python train.py --num_hidden_layers=10 --hidden_size=128 --experts_per_token=6 --normalize_top_k=false --balance_loss=0.00978 --n_groups=8 --norm_eps=1e-05 --learning_rate=0.00423 --beta2=0.95 --train_tokens=379500000 --max_steps=4897
Below are experts of layer 6 (counted from 0) of a mixture-of-experts language model. Rows are named router (the router's row for the expert), up (a neuron's input weights, with its number) and show model dimensions 0-127. Each number is 128 + 32 x the weight over its row's rms, rounded and kept within 0 to 255. Numbers have three digits each.
Before each expert's rows: "gets" lists some tokens that make up at least twice as much of what it gets as of all text; "comes after" lists some tokens at least twice as common just before its tokens as in all text. This comes from a sample of Wikipedia text that the model never trained on. Tokens count by the router's weight.

# expert 60
gets: " A", " S", " B", " K", " C", " P"
comes after: "-", " (", ",", " \"", ":", " of"
router:168132176111112159105124168132117103165154133168082106114183121147151136121050116105163123070146100092093124118104162102141172142103139112101105127153132224092187112113104104124150116153155067098121163169131107148140084200085162089102097119172080111122168067105167078120079157148181116178135159124084154115149150125057114147117151128178164127152100113151127139124160134202123128133079
up0:167124160147131190180088114136102177128106160121121206171178098155111114146107124131087124146178158133119113128109152148175062120161108152155117157140088108093159203123162113123132162119174143138118154177108142108134120083160199126082144062138083105073116117153209081129127141123082087163088126229107132127131157134130125109127103095133127120153106087161107099112083078117141121099180
up1:177120112135149133153126150136142149110128110131082110150083110129208154083111111149090182146163082076085127108198121188104163113137101083171196129119145208093114142081138135042171103097199122090095137160147141164133115118157131169148127097143077138120135122132119088077123109164157111134092134153086089199107120121107146107116122150127190088166059128121146097115175137157098138121157
up2:161136162135106214157128140088099124203122144124067149089116150112100099148083104152130104069101136159174157163135126102210147134138141136194105126100107124094142183086163173143065143098114112101080154166183064153100132119119155115144099181147092110138149155121111125105128177135150103123161079103114100121105120186156192158155112075147139171134154073150156148148162125158105164168090
up3:153127171155146081116149077083145055144164131181123092162164093131066162076120148146117177140120114153115169090073140112148131164115160095186131132107100151111121115106187159113160125121109123121185112131137042113132100109177126098144171090143175176171175110120134136075120151070084096168159100153081118068076080136115113149160155129081111067103103152131150107131149135165178132130160
up4:122119115060116093169132101104160119154063130097129073141114171109106199171112145101141103127118147150106151144132107076180132132155151144094102186157159227103171117122068127159130148132107100139145120157136110091124149135101121104153191093165088159154107147138114136094102113166095130095181082126089133167108100118107131143171144163094155129124142136106077090107101253100093164170101
up5:101130168124120138129092184144144143149146172099127113104090149164066142129146142109097094150075092150144118095182114101166110188121126134144137132137173200096075107129117059151149155122073131101129164186150151109188131149131136113170195120170165124143135075066163175123109107139157100132162131125122134099120083101143171102169112191206134194081109153076178108129155135129102090157092
up6:162180140110103127118097091145127088168146147078091165129120167098097212173127077152098142096079099103130148140132127142163132183132122072102157156130160151147140143110162108069098108174229110040089135105132117121166116132138142139068131174103146112121154184086130203124151113213132130127109141084110130161168091145125138191148146102109186158118145100126127159139107141152126162143123
up7:143112164130135155189093110097097103119156179110098077131110106164139130084105107143165128097105103133115153117071130151103183120151121154137135155072095181115184095107092154090142078121147151147086120112038163155141130161154076144159139140211105184171153092100075109090102165175176094055162146162105139169148138152121103072150111139125152098125116109160125104099128136105157121203091
up8:134138084064179148111145202102090130136105108104134150168138188138123104116081073147116054116097131119153151105102165122131160128097155113205128142152090171142113074079130128127129175179069152122096118122161108139180089135106112142153101122137120092186138063102181149050104125135114127120146138120203126113141178151092115057106061140120136135100123129093122106139137165197136153091123
up9:116159108140123138097146134124160102148130137079165210191129114125074197154141124233122132117140165127163102201144180151102102105127073058137106159125109117121099148181118141142157149120132096206150095156087194089103148142075151154122166074106103108087153127117127171150063129135189128105111152130121114097121131125109112090196127114141129093069134148130158096167143129134108112098128
up10:099147165137091155139171141109113130146122160087107154105148221078131070083102190132181149092133132176132117127120084101129167087045125144156087136128086111099167132165165131141144111061148111105142133080124084107114071138122161088085097116183105161153166118149113133071065112116144103106103160118070137110117080139126193079152102096134115130137135149139144085113098166145209099128138
up11:132137101172127121148072116126132072148125036140073111084138120136149130191079159148147135169097112116111118161133106117131073108143110184124148174117120150088085103176130105189137154108149103138108074163174183108126092152099121141137152068156074081144141088125190077090118152133158160171174161120177130151089162110130140185158138102093142097184089110135170113153087088108182124107155
up12:183139158104161102140127136143140146115134150106108119151081168176203167154104105144138036132144117150147144143146130142124090135131146121146076148174129143168142142134139098173150062166130123080159092175069094111161166149068174163152123082212140187153167122096169184146076167147148157172109167105112136128140087093129085157100139126069104181126087160108095161117093134108136151092128
up13:123102118152084138098085130070078160143059088107116172090164157053130115110069159120070085079099133164088101172130108122164136096080117142098107072098133144117123103131102100144157130103099098120132186167061107124110181084104176105116083135087131135146145110159100105175067116116149127127096134133153140072174140095126168158197148102088134124118104146143165195125155169151120125181096
up14:103158145139150077108129131128152102134127091129094084106135119168157191141108123084149127097123129159107147170178099097191139132162052137136109123088176178120181120123092116110080123083087151139113103184066053112201119156108158121122111146103165187124122120071165104150099143148154113116150137102104125154111137139045155208190122161113114205096139166131157134119160114161105091122125

# expert 134
gets: " |", ";", ");", " located", " near", "---|---|---|---|"
comes after: ")", " ", "0", "3", "5", "4"
router:129167110171144136110110125141065153192108157128146074086113090144142090121129109167032149102072125149113090196099087127100158110148164103122092171074119172149074162127117118166151112143113124116113085104105141141152157065159137115087088114163107109119179144142149142114138099145175155100158120128068094133149159120128104117130141080122172092157119053094083078090090110186111130178184
up0:110140164116104177107148181148073129159149152195119136131100108134131121161194123147123126057209049160164109145151139105119143134162115096119119161062123092130115115106198193151161150160160113093154111102146081138125116173128171144098159170115133161056140116108179156084152150136106089110102174125095096101166119152112079131213106157150131146150165157154077129111105111099090148121158
up1:094091111144088147169151193098056141143108108058132112147136105126101068105131173123108111133150126168160141109212124155192152138120120139092103150157132128134103089120174152168128127141068118103160135101093119152149113173123114166167164178120083124124102110089187165135109211108113154106115179092113126114104103165127144163131171152064196165118128162169160123118097176174171166161097
up2:090115040136181107105094139157091108104096064130058135109115179108055115137060174172123089125068094118109146125118126089119112149168109117173116129131171154165147143155140077144097110119117105194125157085137065213098111107160181170142124125070133087182133170100132104107109151146165126122108142060121108116139112152123113110133119120081183122090119154099115143111072144114124159112112
up3:134073147140130131181101122135071117088131128073144141151131106130098134067146077072111149141111124060172129082121096113086143157129152125177115142131138092121152051177148129155093150091178081111128149177129139091081135153086152102139105092130154173085173055132125159106161178123079081134185096127147136115156134128137153102142102139186173097116094127091155131097146197179159203137127
up4:047142135180086083142131078107147123079119138074186110133193168151116097141118178128075127200221151127121131119127124143129124178114144092158135149144119170126131165132121197083164139193087102181147117119112130139090186133157129135128180115089151098140117126103141126122107136132132118125155139086151103152161130184112180132128158127136107164138170146172105161169075105156146147226143
up5:076140125165132113104226142140131079125150093132099127106100158150167183157089084162129127153055145179130149133123150133142138065144152042126117149099166152106107159177142074100160130104176093157149169105138089127153161098129145122187116163116132164108134186127177110141128133104154142109109123105175140104146081108194125108201174143121112073134121058123086125105105167143179150165124
up6:124168151140083062114120131164160105149102136105107098093108130146145133162103137120108205101096079140115119127095102146127155164119121116167106155106084153121107124095156161170131102165138158161173117118138126122125209070117109112153147182111133101085103130136169156145143058115099113116122188070204092161107073154095087203180137170132165171212122143092153152175113131117109123138188
up7:155080131090148196131130183130081135150132078093102064158105122168165107134145099161147088111114152125064159119066165120144113106181142173173153138130121125104149144100138106167114124168163119067169102089172134128173137118108100153149183104149070096143185107148125136071070136100065132129134152141132153171074131165117122113110079149163197111086149095147142096156058093142152156109162
up8:161158150105070082060090138138093105120116168119138128136107126150131122182126173132088172143109105164124172207094078115121195109088111114076159143068110138165057112114081171139144110133144135059105175108053136132137166073148117109143085130137137171143136148138119212115161084074135138127137119139144153124130115148135087115182121112171129138106078099139090090146081120119154095163185
up9:141116041112134132159127143112160130102102161202132112184145167123138106159172075168128150162134180142161095144155083126144094124134102106097144160181184160160099146152132175150141062148204109113120146106158114122087104152138128126158160142130144186089092117133116104094096133146192075124151121096145156130132171088170174170111116099156121153146104158142104082135139069215068091170142
up10:135101173094134123132169126074067195140074120140149164186107127130126159163121165176128084188095060118143111175148161138115153108180072068112126166126120181108103129076125135137177131147173125142164188091130175127136171116128101134118117175092121157103092100151114171124093102119076095135129162105144107134114094140149159076159118127131150107156155088082114127146058145080036109142119
up11:095122131151194113117072073155171148104100049107142164135155158139121065110149171160169175113158128132124105120069163210157092156137126095144110162116122052193201152098152059116143130109142126189130118160140113186096178108098191122139119119189085141130104132145150147118089113135163108090181173109153125170090126155153127150091134136082152134110119118168125140151132128112158156122124
up12:087181092124166131154164136127107124123154165168104157131113063187097169084114108139050139123072112190155145138120115138176173137098115132091101103087073105063130099033154136140094099042139145105104118106110141119147130103137105186164096136138118071130145152121185113157115067146084089090127160116110187087096115157113147133107113133183121162177161122148112115094099146110096123115147
up13:128102077084158148138120094109156165126119139135090137084168132145149090184147093090146141078111114110158131107131117054167199089167204124136168053164111130132097124173162131158119140177086110103081101137148167136121177151142158075116125074106121170176161146139174167157180105125115148141122177096154151094093153156188124088125144137133075108133126181159122132140101149111161152125215
up14:111104157104108093170100137174074184139122155136068062170135115176104160119148128140196109164131109088133051124105134119161144080182112152198090140109187167129124110146090075143118074139115136126203151100112166127116123126105099095123125097090142137145143137126102131106137109182164133154125097152150152182134162131181183149085180059166185100148117156126139131125151098122120205145129

# expert 27
gets: " ", "–", ".", "3", "5", "4"
comes after: " |", ";", ",", ":", "′", "6"
router:070136061068110116156143089120146074162126153084154128141164145144178127103164102181074144120065192110131095124155182117151106084185159131164179110135070184136095133137134108136107093137148148085124176132104056104153067115126133125168127106139079163134099165171131146134107111094168149135134084116138090125140188101110197136126110161106104178126162068110098121132133200151109117140125
up0:152079172132154151091057187127125121127106146125142143168153131137115103141118140067139118138107167215195077082153096172101074121140147107114163124157147109203138089078088124134122123151131110130146171108092103112116140121078086165140144097058109143107078145111168146178105108140136088106119124192103102130091121024125092154164147126089182159102127102143115122134096148142191106109123
up1:122140113134132123089125148084145122090095145100126111134153152106133115123099111053183111121041120100139106168083148155144107148151140126160155148126159145123137027088150100104131138071124163176071109169162139152122136128085095112095152146070095101057113142118099117130111128187132196110089135180092137090070154077102088095112120095130137105130179112095117176140079071120159194102101
up2:131116138148157147146167142117085132146164100049093078111147160147090130088128119118106147167120088134116146172173082133163153144150120185108131108188144145124123088103157120149118053190106083114097151163189107106125134214161115114125126093082124067107169156104138074110055124084139131137116153108116175119153121171133124115188149162092152089105106160206092132102109102096065158147110
up3:121158125132166155105144111128094124092073136137156150130110138047167119169174136127117155084084085151099127095180182164189163138207132158124145118085128124201148068086158136138130130100113113146136127133085147165125066102103132132141108169119068148122106153199149127142139150182099110142097153152120092064096092110167101124141140134104166096131074101120203094140149165114113191070115
up4:129107151122138102160144133183083184104118120167139155070085162107108194078159163138142146134184154130135129092155179153136126159084134183170090136129134057108132163087093141122122096075043044171100133144112104128123123097140158125104068075082137121113144136106114097155159141180118094130146159150175136189136147145163218110108134104127150144135104118142113048139124166118143115099118
up5:150122131144130108138142115093123147126131164082125088105084164143176079146163145156138111162093067120111079121142146110151165143189145124151131164129158119164105110186120113102122091126131160133057139178102148130181144133183150122140157110056070136143093176114148093144157196163103147170122152177142155091117151077140167085146094172121088087195144064168155120094062149085177147174114
up6:137134130107147173188129158109106138128159191097198138141132195157146071110126117164082153116131102136117150127147129118172138133121165131185122110163129205127126149162070099104188158094132118064065123083096125142156120078110147119179142074144113180165118104152130186144154137116122075118136115108153075182155220120089125192138178132106141137130089159093134100167122115134083161125155
up7:141120133107083109126117091073112161079086149088139179126158158118160147108081116152054116076091118122132114111169105158153107174124139146159140157137032122199117123169129123147139122085120120154138155160170120119128147091088112137148181171128126128162125141147122157200154118167129146117147117125118127112153173083079108112146099068090151112157127125153117184130128255146077149136108
up8:101145102118154149168115135149114129173160127163164188127079105132101105113095157123160169149174176101101136190143153144121126102198158190129147140060100134128139106174171115187099106074179113177192178209094121119103068102134155154147071105110135136121133145218097118122139140086137151152107129133111147107080050128158109125107118090076117140152175154111131126135134166134142144158157
up9:139142179103154127153187119136107078137091116102104110115156139136087101146067135194095095123121162062138170102084204159173123141104038103185135063138112162110125176152134116126174120128134090096090119088104130098128153165123158139139166130112153142134156079086110119150183135141109146102096095101119122083151143051149184113130125168167100130137117148133065151133154137158129169065065
up10:128191123215103129124126163134174124087159135132074094151183106133087122126098122163095097172129145135157122188121143141124137084162072115040139148138129115149131167106082137117151159168084125179156200123127193126152157096150140120173156162133140139112139147138106114157098146109088150123137084061144192149119069162187090117173089173084080153127117099146192089143110117118156144128111
up11:105135122104069119092133069074096146094101129178164132071145136087124107137155152112154102164143179145117155135155122139057084053189121125119113115090069135139068160088121157096181095127077089169147166206089142108102070147132122102164118151099106106117141099104114140174114145157088107195151115088136115096103133114154176108158101153165115137069158075145104094085144135096163101133132
up12:126088128150138139101146165118148069151142119160143156079159128156096112127115167157123172130198114154094118152113098088187100139115145140155134152136165162079135166139109207100117176215148136111147104137146161155156171125149222132123148139147130135109077154101158144154137205119102103139099120144167200181114132170132160193118137139117129127143151103092103067091147065115083073082143
up13:144132107075098081172158090140113154154106138190099124157198120130169142169114123131171168124129245142189146180098109090104122133068117112113159145110123115167118161115127096154149096125099135179162137095111144179161188117145106089147094159122131155173104110132084146074107114110190109078128137100110171138114110053115174140182121169148090091116146163165110166126142127154144140140073
up14:100160080140121109159112151167124182127144168158093126111098119144156131187195115123067071173095110102188125145113146077109123117136123102120132176056089131064105111105132124099123151132069142072186133156090132121146167130094134103125082095132146140148122173154091152076062152206106121164152085165139140140143118121182182084165115119132148094164127126114119089130172096161125094174190